Below are experts of layer 5 (counted from 0) of a mixture-of-experts language model. Rows are named router (the router's row for the expert), up (a neuron's input weights, with its number) and show model dimensions 192-239. Each number is 200 + 40 x the weight over its row's rms, rounded and kept within 0 to 999.
After each expert's rows: "gets" lists some tokens that make up at least twice as much of what it gets as of all text. This comes from a sample of Wikipedia text that the model never trained on. Tokens count by the router's weight.

# expert 1
router,259,204,138,232,219,180,227,245,228,215,221,160,138,179,198,191,185,184,179,211,189,165,185,265,169,208,223,178,221,256,221,162,201,197,146,133,206,205,194,125,170,259,162,221,161,196,213,185
up0,222,176,148,173,223,226,209,148,197,220,284,174,170,198,223,203,171,152,171,203,170,189,152,214,186,205,213,143,132,321,174,149,134,186,180,224,187,207,233,174,199,245,241,201,127,230,210,188
up1,186,202,183,219,143,192,231,295,186,172,239,182,226,152,129,157,172,198,217,146,225,136,197,199,215,250,246,244,187,191,199,294,200,182,217,251,195,199,197,259,205,185,211,277,218,225,212,171
up2,193,216,196,189,153,193,168,182,213,207,192,204,221,157,156,246,239,213,189,241,228,209,190,183,172,151,161,98,198,158,213,238,238,236,137,230,175,182,235,140,208,187,149,194,208,187,139,115
up3,266,176,210,217,254,129,160,238,231,186,166,163,209,253,191,173,164,225,123,166,222,276,105,267,242,230,172,259,222,234,137,152,232,154,212,170,164,230,226,222,182,189,155,201,223,201,197,176
up4,151,205,220,177,128,148,186,174,171,223,232,170,174,141,227,238,234,209,209,227,169,144,201,189,228,183,248,159,221,165,152,189,249,235,242,199,215,222,203,226,237,197,218,272,287,195,212,165
up5,222,225,207,196,289,196,183,245,195,206,215,130,187,221,276,143,171,185,175,211,239,192,239,241,147,175,180,220,207,189,299,180,176,187,194,223,228,264,229,206,154,214,86,235,225,175,199,262
up6,267,161,151,234,190,141,196,173,173,213,226,260,273,156,186,252,213,134,221,212,179,232,281,215,228,191,215,176,317,158,168,113,211,239,184,146,198,215,157,213,243,124,168,215,181,122,131,186
gets: " (", ";", ",", " /", "/", "("

# expert 36
router,225,261,171,165,194,209,268,213,202,186,248,163,210,255,256,184,168,218,153,263,153,164,242,197,177,224,203,193,219,260,159,148,231,217,205,126,155,185,198,166,154,241,221,181,133,182,216,204
up0,161,188,142,231,173,197,169,129,252,230,202,215,186,256,183,207,263,276,200,134,178,183,139,153,223,192,153,194,188,216,140,176,230,244,183,165,165,245,202,155,221,243,252,169,197,253,206,209
up1,163,183,244,231,210,186,156,206,243,158,238,262,185,208,229,235,234,237,192,202,211,154,194,244,208,224,190,247,208,184,144,175,228,220,230,197,186,157,199,197,203,151,210,253,253,276,190,97
up2,178,203,185,236,225,103,149,190,216,225,158,195,143,226,194,141,217,266,114,178,117,128,176,180,190,155,158,208,255,206,150,245,193,238,148,166,110,119,191,251,224,154,254,195,103,162,226,208
up3,182,145,175,127,209,181,196,198,176,211,249,188,220,216,205,136,206,286,182,214,165,163,294,253,259,95,215,220,182,209,195,226,155,236,226,138,223,178,199,258,184,211,225,284,104,252,286,239
up4,179,233,154,137,164,265,210,227,231,194,225,183,229,145,211,174,215,223,179,229,191,127,150,214,209,228,161,152,178,321,187,290,200,199,193,181,139,195,207,122,192,219,134,239,106,250,251,220
up5,185,190,211,213,211,289,168,189,168,138,147,206,204,228,245,172,256,210,183,202,156,186,195,182,153,151,209,238,213,189,210,243,162,256,204,168,200,180,173,216,250,131,251,259,195,125,230,208
up6,237,202,100,168,262,206,185,166,183,192,198,219,281,276,176,181,229,177,91,222,124,219,217,177,274,147,178,206,215,188,236,142,184,258,209,143,219,210,232,137,249,218,236,211,203,129,156,230
gets: "\n", ".", ").", "\".", ".\"", " UTC"

# expert 21
router,196,188,160,289,175,181,197,261,214,213,222,173,150,250,221,154,141,231,159,182,170,185,244,252,96,214,178,153,188,291,213,132,251,154,180,196,144,163,197,192,194,236,181,249,157,231,289,183
up0,228,182,237,195,169,150,241,243,268,228,178,185,195,214,154,223,205,218,174,220,137,239,252,208,194,249,226,250,205,259,214,156,206,139,214,283,232,214,250,240,226,269,157,203,190,186,233,197
up1,166,228,170,259,173,231,185,212,239,162,120,213,170,189,162,241,200,299,241,202,181,122,218,205,208,114,189,135,213,209,134,266,227,198,196,150,124,176,222,192,211,118,122,232,174,208,206,171
up2,251,190,142,203,203,171,178,242,118,197,171,182,172,203,228,199,189,209,164,165,239,184,155,210,242,165,202,132,173,161,227,202,214,228,217,191,146,209,315,240,214,177,107,200,231,201,236,194
up3,201,190,255,168,183,195,175,207,204,264,255,169,162,245,199,186,125,186,238,119,212,180,136,231,183,141,195,244,200,274,185,204,215,256,181,146,113,216,147,164,235,187,121,211,172,210,155,162
up4,69,222,232,261,204,203,194,205,156,193,226,163,246,154,186,155,180,216,192,193,166,219,146,218,252,185,181,114,239,227,215,184,287,170,231,195,200,103,231,201,223,141,138,244,169,209,127,265
up5,169,201,204,184,224,250,216,205,162,132,186,163,175,211,208,136,126,194,135,187,165,241,249,268,154,167,169,224,204,228,158,212,286,132,242,215,150,190,155,206,184,212,183,258,155,188,208,182
up6,195,163,239,216,196,284,194,182,171,98,181,255,220,176,206,218,217,229,221,185,187,227,229,197,254,224,209,155,195,234,210,186,234,175,210,212,186,193,221,230,154,162,183,194,203,228,146,141
gets: " of", " The", " \"", " A", "The", " first"

# expert 51
router,277,199,161,215,202,172,294,331,232,237,281,160,169,234,217,140,152,193,123,231,191,170,279,213,169,211,191,189,199,179,237,169,282,198,233,149,143,150,217,151,215,215,279,213,200,175,229,159
up0,182,218,181,202,251,276,198,129,245,218,183,220,163,227,311,189,145,206,210,198,200,160,343,120,235,125,204,242,151,255,207,197,287,151,219,202,145,201,233,257,235,215,116,241,241,192,190,222
up1,194,199,146,189,138,203,151,140,171,227,237,245,231,227,190,237,220,263,188,224,238,159,233,250,215,187,190,113,179,253,283,219,340,190,233,201,191,227,187,242,290,182,110,258,106,209,221,158
up2,225,232,282,199,221,164,230,227,224,189,232,268,174,222,127,200,212,226,148,173,199,205,271,207,164,259,160,142,178,142,180,233,256,192,232,204,162,230,209,250,213,202,246,76,175,161,187,170
up3,173,279,210,245,209,156,156,242,162,226,228,164,158,238,197,154,149,235,231,167,207,304,168,229,273,140,203,168,232,210,238,229,201,201,178,222,178,201,260,146,195,203,270,219,216,190,154,193
up4,235,234,239,209,204,154,148,226,199,216,242,157,253,172,150,178,167,178,194,187,179,258,234,257,205,197,226,227,220,244,160,209,208,171,159,143,204,304,280,278,244,217,236,244,274,277,199,269
up5,226,217,215,167,152,291,238,222,158,138,185,196,150,311,217,142,175,211,154,143,254,216,253,190,153,206,212,294,84,168,239,213,262,179,122,248,206,152,193,224,108,157,146,224,213,220,281,201
up6,256,173,196,252,173,261,133,151,215,177,202,168,187,265,234,203,176,214,155,177,166,139,210,110,186,191,154,255,190,210,284,236,179,181,232,211,97,188,194,234,158,168,166,181,229,156,248,160
gets: " which", " that", " it", " he", " It", " who"

# expert 17
router,252,192,102,259,227,197,291,273,275,189,257,202,165,224,204,125,160,181,110,185,224,202,260,199,185,259,270,150,187,192,170,226,252,230,207,172,191,199,188,180,186,233,281,219,178,251,228,118
up0,219,141,231,205,229,147,168,195,206,252,189,156,181,225,246,171,179,156,194,114,229,196,146,245,126,225,241,223,85,215,228,194,232,218,223,170,180,258,201,144,195,221,209,187,198,263,195,276
up1,184,224,146,266,182,220,190,209,251,158,227,159,211,230,207,199,253,232,278,187,154,198,206,231,166,162,203,203,198,191,103,241,130,271,186,281,202,165,257,194,206,195,259,243,132,200,139,187
up2,124,205,246,195,183,177,157,193,172,242,190,174,116,215,209,209,173,205,259,231,176,144,180,187,176,155,226,164,181,229,185,246,199,161,171,239,80,202,232,189,251,186,199,182,180,178,255,130
up3,175,219,179,154,155,150,229,250,236,238,196,223,215,193,173,184,198,225,171,260,218,223,182,254,170,98,203,202,227,202,166,191,259,181,232,233,246,163,204,188,251,293,220,136,234,167,147,182
up4,175,176,188,252,242,192,231,245,220,185,204,130,197,164,150,158,107,178,217,144,151,209,131,246,241,183,212,257,235,175,134,247,161,199,222,204,185,255,187,186,199,133,217,204,165,212,235,219
up5,190,175,195,201,180,210,129,249,219,151,130,186,207,246,233,185,187,166,145,161,179,136,256,230,165,227,307,127,159,202,98,209,194,220,159,225,196,240,215,177,173,153,159,211,195,210,307,203
up6,209,98,238,202,169,206,160,205,182,294,266,227,216,189,212,207,207,158,260,199,191,257,195,126,117,154,251,167,173,222,197,142,224,238,186,216,184,233,211,205,193,190,245,248,141,201,202,254
gets: " the", " a", " its", " their", " The", " same"

# expert 49
router,243,174,189,233,195,148,233,288,193,181,285,189,161,232,231,173,164,168,176,205,221,166,229,224,125,222,201,166,211,257,189,194,242,202,212,148,170,138,129,151,180,145,214,201,189,196,232,191
up0,247,177,195,224,187,194,187,196,167,221,164,151,176,269,208,244,112,198,203,225,177,126,132,245,193,228,203,234,221,211,173,148,222,249,183,252,187,171,220,172,251,234,224,203,140,208,182,207
up1,229,208,279,214,146,224,141,241,217,182,222,313,158,174,148,165,252,250,152,223,227,166,210,186,195,234,185,187,234,198,185,196,159,235,197,232,159,256,225,159,205,180,205,239,206,170,132,131
up2,272,131,257,218,154,136,211,288,183,217,249,239,191,192,265,163,224,138,205,185,189,220,194,201,193,241,149,136,237,212,124,292,209,302,197,206,188,196,223,246,142,172,267,215,201,194,240,212
up3,251,203,239,242,266,243,203,213,203,226,171,210,137,167,198,211,199,186,195,220,191,280,142,169,181,203,210,211,242,211,190,166,196,120,130,210,241,156,174,213,266,155,260,209,244,244,113,165
up4,141,183,238,149,186,178,190,235,154,210,198,210,221,191,169,203,215,142,220,181,210,146,259,191,195,237,227,227,243,299,164,241,225,238,174,188,254,172,236,210,248,208,205,155,256,181,202,206
up5,212,180,171,219,249,210,156,209,167,260,178,222,215,204,263,188,159,224,225,242,225,139,202,178,190,213,128,197,147,232,208,213,286,213,198,184,171,181,175,179,120,161,181,224,149,180,200,259
up6,141,151,174,233,194,180,205,239,263,161,239,263,201,188,150,163,258,196,150,221,238,227,224,109,220,204,174,231,247,245,191,221,199,172,223,239,218,270,175,210,183,197,191,242,248,127,180,168
gets: ",", ")", " (", "\"", " |", " is"

# expert 62
router,251,152,164,169,184,225,235,251,261,182,263,147,175,292,192,169,135,158,187,227,200,97,248,235,142,220,168,169,165,222,248,128,216,183,213,107,145,139,174,153,190,198,196,170,147,174,211,193
up0,171,214,124,249,179,217,247,187,132,189,170,206,233,158,268,262,214,201,137,176,217,154,190,192,200,234,185,238,317,180,229,154,248,224,147,197,184,197,223,155,168,173,195,273,162,253,224,190
up1,244,156,228,215,107,239,205,195,177,208,106,218,202,150,125,265,257,216,264,218,212,200,212,190,304,245,204,189,167,151,176,168,248,217,90,244,199,218,179,216,115,147,172,261,186,154,222,235
up2,218,192,206,191,186,144,190,241,182,252,96,222,223,299,217,164,181,152,293,240,217,183,191,210,220,130,113,167,235,151,169,242,184,220,153,139,217,148,152,173,252,215,193,198,187,139,202,232
up3,194,206,215,164,169,251,215,275,131,221,225,145,196,239,200,180,155,175,213,141,179,206,245,193,215,135,181,236,177,256,201,212,188,297,160,149,209,149,235,238,200,169,255,174,196,199,163,216
up4,218,195,222,171,207,179,234,221,207,154,179,150,317,181,230,170,185,91,189,190,157,203,170,225,222,182,242,221,187,173,166,223,183,233,185,212,184,296,228,213,246,193,221,256,190,226,197,253
up5,173,209,181,201,190,172,181,208,124,159,213,192,177,224,189,239,111,182,143,245,181,179,147,167,186,201,239,248,139,170,249,184,201,185,165,206,127,252,216,181,198,207,188,220,197,181,230,146
up6,154,288,118,210,227,164,218,119,258,169,190,158,202,186,166,225,144,278,222,189,187,199,208,106,174,85,186,259,264,192,176,252,183,198,240,165,209,235,191,214,200,198,170,174,179,157,184,262
gets: " and", ",", " The", " the", " In", " or"

# expert 24
router,235,202,194,238,272,160,243,261,284,208,201,153,191,236,254,178,143,201,131,232,199,189,224,208,186,266,304,197,195,186,214,180,239,170,246,190,196,201,182,195,200,228,209,216,132,210,245,210
up0,240,207,153,253,195,176,156,224,243,155,247,197,235,261,211,259,202,139,153,144,231,147,165,234,213,259,231,225,250,241,222,185,210,243,242,199,232,167,203,143,250,206,184,146,177,211,136,196
up1,176,203,213,237,211,239,172,184,235,200,207,177,203,229,186,210,172,226,172,197,242,255,227,254,271,207,194,201,228,200,220,295,166,240,294,218,200,197,186,219,273,190,218,219,230,146,206,189
up2,240,131,227,248,156,101,207,234,187,174,291,117,160,252,247,213,153,231,217,115,200,205,131,135,214,218,186,199,236,215,160,258,229,230,155,153,140,235,155,147,209,199,193,190,154,199,264,203
up3,248,167,214,233,219,204,240,228,245,209,149,89,168,262,340,174,223,169,198,240,236,225,183,208,287,214,252,242,202,235,184,149,194,134,234,186,180,233,159,148,176,192,129,219,153,264,175,189
up4,223,178,131,212,244,220,183,221,184,199,208,105,167,229,235,171,213,254,136,168,174,198,207,206,215,240,217,126,174,191,212,217,183,248,268,198,147,250,315,97,273,235,167,191,161,163,213,266
up5,213,175,136,155,199,167,139,220,184,143,142,136,254,256,243,192,192,163,197,258,158,160,229,191,141,150,217,194,113,183,202,156,201,247,189,180,140,211,192,231,236,234,259,226,224,221,245,135
up6,198,239,281,204,202,222,232,177,194,234,196,205,245,202,170,225,121,174,244,275,195,147,162,174,191,177,254,188,186,211,171,273,167,196,174,212,93,228,152,203,258,231,224,155,199,176,130,174
gets: " in", " on", " at", " was", " from", " by"

# expert 23
router,226,200,155,189,258,185,251,237,228,200,264,171,126,247,151,175,233,240,148,204,180,135,172,226,182,226,246,150,215,228,208,167,218,204,199,173,112,170,223,147,169,226,193,200,188,247,178,145
up0,145,168,187,175,203,207,199,248,212,220,222,165,201,150,214,188,245,216,156,182,223,225,201,168,193,230,194,181,196,212,241,182,166,206,256,222,172,138,173,118,202,289,221,202,207,137,193,172
up1,183,182,190,181,187,339,192,225,198,154,194,202,154,224,204,218,236,201,205,204,204,148,198,189,120,225,254,207,231,136,235,180,194,212,231,159,180,162,158,153,173,184,217,220,159,191,209,152
up2,264,196,177,162,278,174,242,178,245,213,196,237,165,206,274,188,175,237,180,261,181,213,251,215,239,143,145,224,206,147,84,201,214,126,196,244,275,160,163,199,222,147,104,260,221,276,267,223
up3,219,227,137,254,226,188,211,173,196,170,183,223,171,192,137,248,151,203,193,216,183,208,162,260,320,141,193,256,196,273,233,187,179,193,163,178,245,113,180,195,217,179,218,247,159,270,273,177
up4,221,263,149,184,135,204,220,235,237,128,202,220,237,201,207,221,134,162,223,174,190,186,204,236,267,121,160,176,187,149,129,215,210,243,218,247,275,296,236,201,169,191,222,239,162,201,129,235
up5,183,215,236,181,239,69,209,262,246,107,182,161,167,227,204,125,219,237,169,254,262,175,221,187,204,158,281,242,191,213,225,191,182,115,159,159,175,200,229,181,127,192,166,263,201,204,235,223
up6,180,240,163,185,251,211,205,184,136,177,156,225,211,199,153,200,281,191,248,213,161,175,147,203,219,217,223,165,205,195,271,191,244,203,209,119,205,186,154,236,187,227,154,127,278,159,219,251
gets: " ", " 1", " 0", " 2", " 3", " 4"

# expert 34
router,214,200,172,211,195,156,215,250,265,165,222,178,221,279,148,95,245,221,135,187,215,132,215,179,206,218,239,171,169,209,215,174,202,184,180,157,178,157,225,159,167,250,214,195,180,251,175,184
up0,245,245,198,199,163,209,226,255,182,202,269,179,245,181,222,171,273,280,180,271,179,185,108,242,181,240,246,197,198,210,226,207,195,157,197,196,165,126,228,207,216,77,164,194,213,232,211,190
up1,150,178,210,216,132,238,147,203,201,102,214,189,206,186,151,142,165,251,190,230,149,174,227,198,160,156,194,138,164,234,214,233,273,204,169,235,188,214,190,206,224,95,184,218,260,163,132,163
up2,208,122,195,198,222,208,212,239,175,268,187,189,178,202,259,160,236,230,143,154,224,141,226,175,222,167,197,155,196,221,113,168,149,226,169,159,195,206,302,182,225,259,232,196,147,178,180,220
up3,200,214,150,255,256,95,265,195,230,194,206,266,192,243,185,189,244,239,165,162,214,202,210,300,282,143,154,154,260,229,172,228,205,184,169,184,210,163,196,213,247,199,189,160,174,309,173,270
up4,151,192,267,135,160,206,199,266,260,195,183,214,174,247,168,187,103,188,126,225,162,236,228,140,220,99,186,201,186,165,170,192,262,253,195,248,136,242,142,167,184,160,223,198,218,181,177,118
up5,203,235,149,148,194,175,215,167,248,167,218,163,193,203,197,131,206,168,302,224,115,151,173,245,232,221,239,193,228,169,248,239,198,181,181,163,237,216,169,184,150,191,229,194,198,276,239,190
up6,163,211,179,234,154,151,209,177,195,142,197,225,206,128,211,259,105,133,255,135,204,181,188,158,201,183,182,193,263,215,189,198,161,189,143,167,161,193,236,203,175,251,159,182,297,236,149,151
gets: " the", " a", " his", " The", "The", " an"

# expert 59
router,168,245,150,217,236,181,235,243,183,162,198,131,167,214,195,167,189,193,200,235,199,119,191,255,149,220,213,124,205,255,213,185,207,184,188,179,134,129,151,162,181,245,257,234,162,217,179,170
up0,172,205,194,208,242,236,213,178,108,195,217,162,229,190,193,213,228,240,121,193,191,195,175,257,192,191,210,254,198,237,116,153,199,171,214,207,186,153,265,196,206,217,176,263,194,206,261,224
up1,113,189,238,213,254,190,167,211,197,201,162,152,198,225,124,168,245,194,191,257,260,214,205,226,201,230,145,215,166,238,203,203,163,211,176,238,193,147,178,245,233,187,188,240,202,250,229,133
up2,248,245,155,161,211,152,205,187,211,190,206,151,137,222,186,254,185,191,216,145,148,208,269,251,188,283,188,182,200,224,246,161,240,173,238,230,165,206,189,241,253,187,140,129,179,179,277,187
up3,76,202,146,189,164,184,207,237,218,218,202,114,190,184,148,196,135,228,226,207,177,164,195,284,243,150,288,176,244,159,200,256,203,267,187,232,169,226,183,257,171,190,246,185,140,163,258,249
up4,191,234,247,231,221,158,196,291,190,160,175,174,241,214,104,199,163,191,235,220,206,201,249,172,221,159,157,157,267,167,146,210,196,236,162,177,213,180,209,195,251,219,336,220,208,263,167,287
up5,182,150,213,177,223,273,245,185,145,253,225,210,137,199,237,189,155,224,209,184,177,202,201,252,216,147,216,217,152,196,157,184,278,183,189,238,191,199,195,210,205,197,171,258,211,94,255,101
up6,182,204,179,174,207,164,248,143,220,260,127,242,228,206,158,152,206,209,226,192,140,238,182,170,218,214,244,172,235,270,125,167,205,289,239,216,193,220,203,284,169,230,177,238,211,170,208,201
gets: "\n", " |", "|", " 0", " ", " \""

# expert 10
router,210,173,178,225,233,162,267,272,183,216,253,176,235,274,172,181,191,230,173,199,234,190,218,259,167,260,250,143,189,225,235,168,232,199,183,149,169,144,179,141,175,151,238,200,156,250,198,143
up0,205,234,174,193,197,212,225,149,214,263,189,188,218,247,158,264,213,197,144,238,251,265,229,225,185,219,260,127,253,209,250,154,207,200,191,213,155,133,198,161,144,172,188,300,212,208,263,179
up1,145,134,174,221,130,166,241,236,200,219,191,250,219,228,151,170,211,155,243,201,235,223,188,283,188,215,192,163,223,210,230,212,134,155,253,182,152,144,175,259,249,225,195,169,192,217,120,201
up2,233,151,282,186,201,165,248,234,265,272,201,210,176,180,163,170,227,184,258,165,249,240,213,262,158,243,284,183,227,224,216,216,168,235,178,233,187,183,220,201,184,196,271,135,175,187,193,225
up3,148,176,180,120,220,235,207,178,216,174,253,115,213,197,202,178,75,195,223,156,192,236,197,154,192,166,208,202,202,274,251,163,232,229,234,133,173,131,178,130,205,101,253,169,174,214,180,168
up4,236,137,195,240,144,141,175,219,236,162,206,249,279,111,158,257,213,171,181,142,163,214,234,272,221,179,203,118,165,172,161,191,203,191,226,161,158,235,208,232,218,236,241,181,202,225,155,143
up5,221,182,184,273,219,211,259,189,218,232,203,190,190,264,247,148,89,127,250,219,228,261,141,298,186,186,151,168,227,271,148,206,150,193,158,224,152,156,185,163,128,191,173,174,208,215,306,249
up6,203,175,214,301,103,216,166,191,140,191,175,211,311,118,159,267,167,126,248,182,180,126,204,117,224,178,226,188,223,225,203,250,191,216,191,228,252,176,145,223,194,235,164,112,213,211,243,162
gets: " the", " a", " an", " by", " his", " its"

# expert 3
router,256,144,167,212,191,189,292,252,204,248,283,177,175,214,186,146,150,136,159,215,237,203,235,257,176,215,193,159,244,220,220,156,181,199,186,135,159,190,190,178,192,168,182,189,194,191,214,202
up0,242,176,266,229,189,186,204,237,236,169,219,152,235,169,213,230,240,133,203,210,200,241,195,264,216,176,219,216,199,189,254,211,105,208,196,267,168,224,281,275,241,215,195,288,265,252,275,222
up1,149,183,248,221,191,194,173,238,205,195,212,221,165,237,173,203,160,135,190,237,266,156,239,201,150,198,236,236,152,188,190,183,234,199,223,172,151,205,159,205,180,198,169,209,106,141,230,202
up2,243,217,223,204,185,159,237,221,221,209,152,130,223,225,160,233,202,218,255,180,159,208,230,212,218,211,286,183,187,186,145,241,195,137,191,198,256,155,108,200,175,254,143,219,194,193,306,200
up3,257,273,160,272,168,176,199,236,217,128,219,119,172,221,243,144,164,228,223,145,204,256,198,235,154,207,203,212,279,213,157,174,171,218,221,198,204,107,213,230,202,113,219,127,173,244,163,259
up4,229,123,219,133,188,158,217,97,213,175,192,188,214,221,155,270,197,226,234,254,209,242,202,148,242,188,133,155,169,160,204,238,195,108,263,154,200,281,224,157,217,233,197,164,186,210,198,192
up5,210,179,248,176,198,152,279,231,184,213,239,195,207,227,226,160,171,238,106,219,213,238,228,242,220,236,143,185,184,199,218,169,257,217,129,229,192,225,206,173,181,162,152,240,225,169,183,165
up6,146,207,209,217,133,256,181,189,191,172,96,239,250,145,256,145,162,209,175,217,176,277,113,217,191,196,220,141,189,165,182,198,181,240,195,243,272,265,328,160,237,267,261,193,204,154,278,232
gets: ",", " and", "),", " but", "\",", ";"

# expert 13
router,168,196,148,276,226,119,218,263,199,263,240,185,151,271,199,129,189,223,185,196,215,140,235,249,174,256,245,121,168,171,208,178,248,174,151,160,192,154,158,178,108,193,204,189,115,228,257,193
up0,155,241,154,212,182,218,213,155,266,221,152,128,222,208,206,167,209,205,231,181,173,193,243,252,191,238,221,184,152,205,231,194,261,156,244,263,160,197,207,150,146,302,140,217,159,137,270,291
up1,147,165,214,281,200,164,160,239,271,166,226,192,188,172,188,243,254,216,221,194,184,138,211,107,179,150,230,77,206,272,195,187,242,174,232,208,146,206,242,196,208,234,165,203,148,181,218,189
up2,206,199,250,155,224,124,93,289,162,228,148,214,205,229,255,259,232,132,253,197,206,186,127,199,182,199,259,190,169,172,180,182,150,264,112,132,264,109,212,198,203,230,190,221,156,254,191,276
up3,175,219,173,255,219,244,233,248,216,135,187,178,191,243,203,168,264,291,251,158,170,213,184,188,164,138,160,171,181,178,187,222,225,216,170,265,196,194,140,198,175,221,169,246,124,189,246,249
up4,165,186,238,195,223,130,118,186,155,205,220,205,195,179,187,139,118,209,246,162,165,232,227,194,236,204,174,136,206,237,162,199,240,274,236,179,191,190,157,105,224,261,130,158,147,216,195,234
up5,221,181,213,186,217,159,221,201,182,196,218,250,156,251,232,186,223,187,233,223,180,170,253,182,195,149,256,251,229,215,228,276,196,169,168,227,195,171,103,220,184,194,171,245,216,244,221,177
up6,128,210,271,248,177,249,209,306,134,191,245,257,227,157,154,197,205,181,205,183,234,226,132,176,157,253,293,183,245,223,217,122,160,225,209,222,191,255,191,228,218,129,209,189,183,156,201,148
gets: " of", " in", " for", " the", " to", " on"

# expert 54
router,215,171,217,219,227,145,235,283,223,180,218,129,204,278,204,201,154,182,172,207,185,214,183,219,192,242,208,178,148,143,160,198,246,199,172,195,178,160,169,135,190,207,253,203,176,192,240,161
up0,192,200,197,190,143,170,234,201,313,205,229,197,208,203,235,143,137,158,107,133,104,257,228,218,218,221,178,216,242,201,139,189,200,235,198,205,254,199,139,154,212,204,248,210,266,242,193,163
up1,182,140,206,273,198,140,217,252,164,267,224,161,226,137,183,267,178,179,219,234,172,203,194,211,149,204,176,159,238,273,157,168,218,201,178,243,209,160,219,135,167,180,273,183,200,309,204,114
up2,285,168,255,180,189,182,204,189,197,181,210,214,199,167,201,154,174,225,181,228,168,188,153,192,239,239,205,142,171,231,149,186,151,216,218,207,171,182,233,118,236,137,216,213,202,191,196,198
up3,216,232,189,190,287,253,216,287,238,188,158,166,119,258,148,116,197,226,208,206,240,180,152,151,186,159,151,215,179,213,198,168,188,177,149,143,220,109,191,187,206,123,230,266,181,239,220,170
up4,197,176,239,223,219,216,167,211,181,195,213,200,195,170,311,210,219,247,204,168,186,183,204,196,220,187,262,226,219,207,177,194,193,196,274,210,213,203,275,176,193,157,181,208,212,170,265,265
up5,171,173,169,238,233,205,194,201,150,186,245,171,246,199,181,242,129,214,192,229,181,202,238,161,235,167,194,215,202,123,212,151,214,163,187,213,181,183,156,212,218,225,203,223,263,166,200,96
up6,166,272,230,186,192,198,234,202,140,100,140,173,188,203,195,194,212,174,207,190,262,188,154,128,209,244,190,224,188,172,163,318,156,222,183,251,138,150,222,168,166,173,176,228,233,67,226,206
gets: " was", "ed", " is", " were", " to", " had"

# expert 26
router,194,178,165,263,192,147,235,285,180,204,251,146,142,241,213,168,194,222,147,265,180,187,242,246,177,249,227,192,173,149,232,157,286,160,184,152,195,189,164,156,175,159,189,150,144,253,220,174
up0,262,208,177,268,201,185,171,249,185,259,185,202,223,192,251,187,215,263,222,174,224,172,142,275,261,256,216,190,178,185,142,207,231,145,199,169,128,117,188,196,198,221,165,208,200,246,245,230
up1,197,101,159,215,118,163,220,195,156,168,211,180,135,212,187,221,188,231,237,257,208,230,169,182,287,243,216,202,240,203,232,262,260,175,237,198,210,177,135,174,219,175,160,226,156,248,143,155
up2,198,201,288,153,162,155,134,218,266,316,220,215,208,170,247,182,202,123,204,212,233,175,112,232,188,206,188,166,149,159,201,145,208,203,175,261,275,212,201,237,228,191,184,134,133,193,254,288
up3,193,213,146,244,159,142,170,190,154,206,149,188,173,217,230,215,186,201,205,85,167,159,157,244,194,190,138,221,226,197,228,152,246,235,148,132,212,185,240,141,189,163,154,197,190,191,195,179
up4,264,217,178,193,162,175,210,198,187,189,175,294,219,172,215,218,177,208,160,258,191,178,207,254,236,180,200,171,252,268,184,225,175,114,265,211,281,262,207,188,174,303,208,261,183,181,146,244
up5,139,234,126,172,230,212,245,229,180,201,235,140,153,216,232,177,212,285,166,200,198,272,196,245,123,195,134,202,177,168,209,162,142,238,187,212,116,197,249,210,205,197,216,300,111,245,245,175
up6,233,223,159,242,225,228,190,198,174,241,104,221,225,86,200,207,204,212,209,189,219,256,198,187,251,191,270,164,242,194,232,215,238,112,253,194,205,175,148,224,255,188,201,221,169,185,207,207
gets: " to", " for", " with", " in", " on", " from"

# expert 39
router,217,206,130,210,217,194,246,226,227,188,240,204,195,236,157,210,202,223,174,215,223,186,241,233,149,270,282,148,189,301,247,189,206,190,196,201,199,173,178,186,168,295,202,212,145,245,221,192
up0,186,177,173,198,217,269,172,202,206,276,225,168,224,173,123,213,100,159,155,146,186,206,198,185,159,270,252,164,186,224,300,165,172,255,193,253,194,165,234,181,287,291,225,231,240,214,227,129
up1,160,217,153,211,138,208,114,236,207,118,166,214,186,186,194,217,163,194,246,173,237,156,205,195,148,153,169,151,132,186,167,232,268,161,222,182,170,217,238,263,191,204,136,246,156,177,192,247
up2,239,217,192,226,190,198,207,266,181,283,168,108,216,272,207,235,134,197,215,198,248,191,267,208,148,228,260,214,189,228,223,118,179,228,277,189,228,183,171,171,212,134,222,203,255,190,261,200
up3,143,220,152,258,173,201,224,131,178,183,183,219,153,219,172,160,216,225,169,161,176,129,169,171,204,227,187,212,184,147,250,165,203,183,229,219,192,225,185,311,221,201,224,229,97,265,209,226
up4,197,174,181,195,206,190,190,165,235,199,236,219,179,208,240,162,222,115,211,262,182,245,180,170,229,165,218,110,129,334,207,201,157,134,159,234,208,237,174,214,245,213,196,146,204,192,179,237
up5,209,163,184,160,232,118,155,209,249,193,157,175,216,208,221,155,172,171,246,185,190,179,218,193,234,216,165,217,183,232,243,179,159,191,135,171,181,136,164,218,163,227,234,251,201,222,262,227
up6,209,208,108,235,202,168,189,229,140,195,220,174,136,220,254,202,196,186,209,174,237,215,266,208,274,213,328,200,215,235,284,228,207,190,180,181,202,207,199,179,199,165,241,195,139,149,164,174
gets: "-", ":", " of", "=", "==", " name"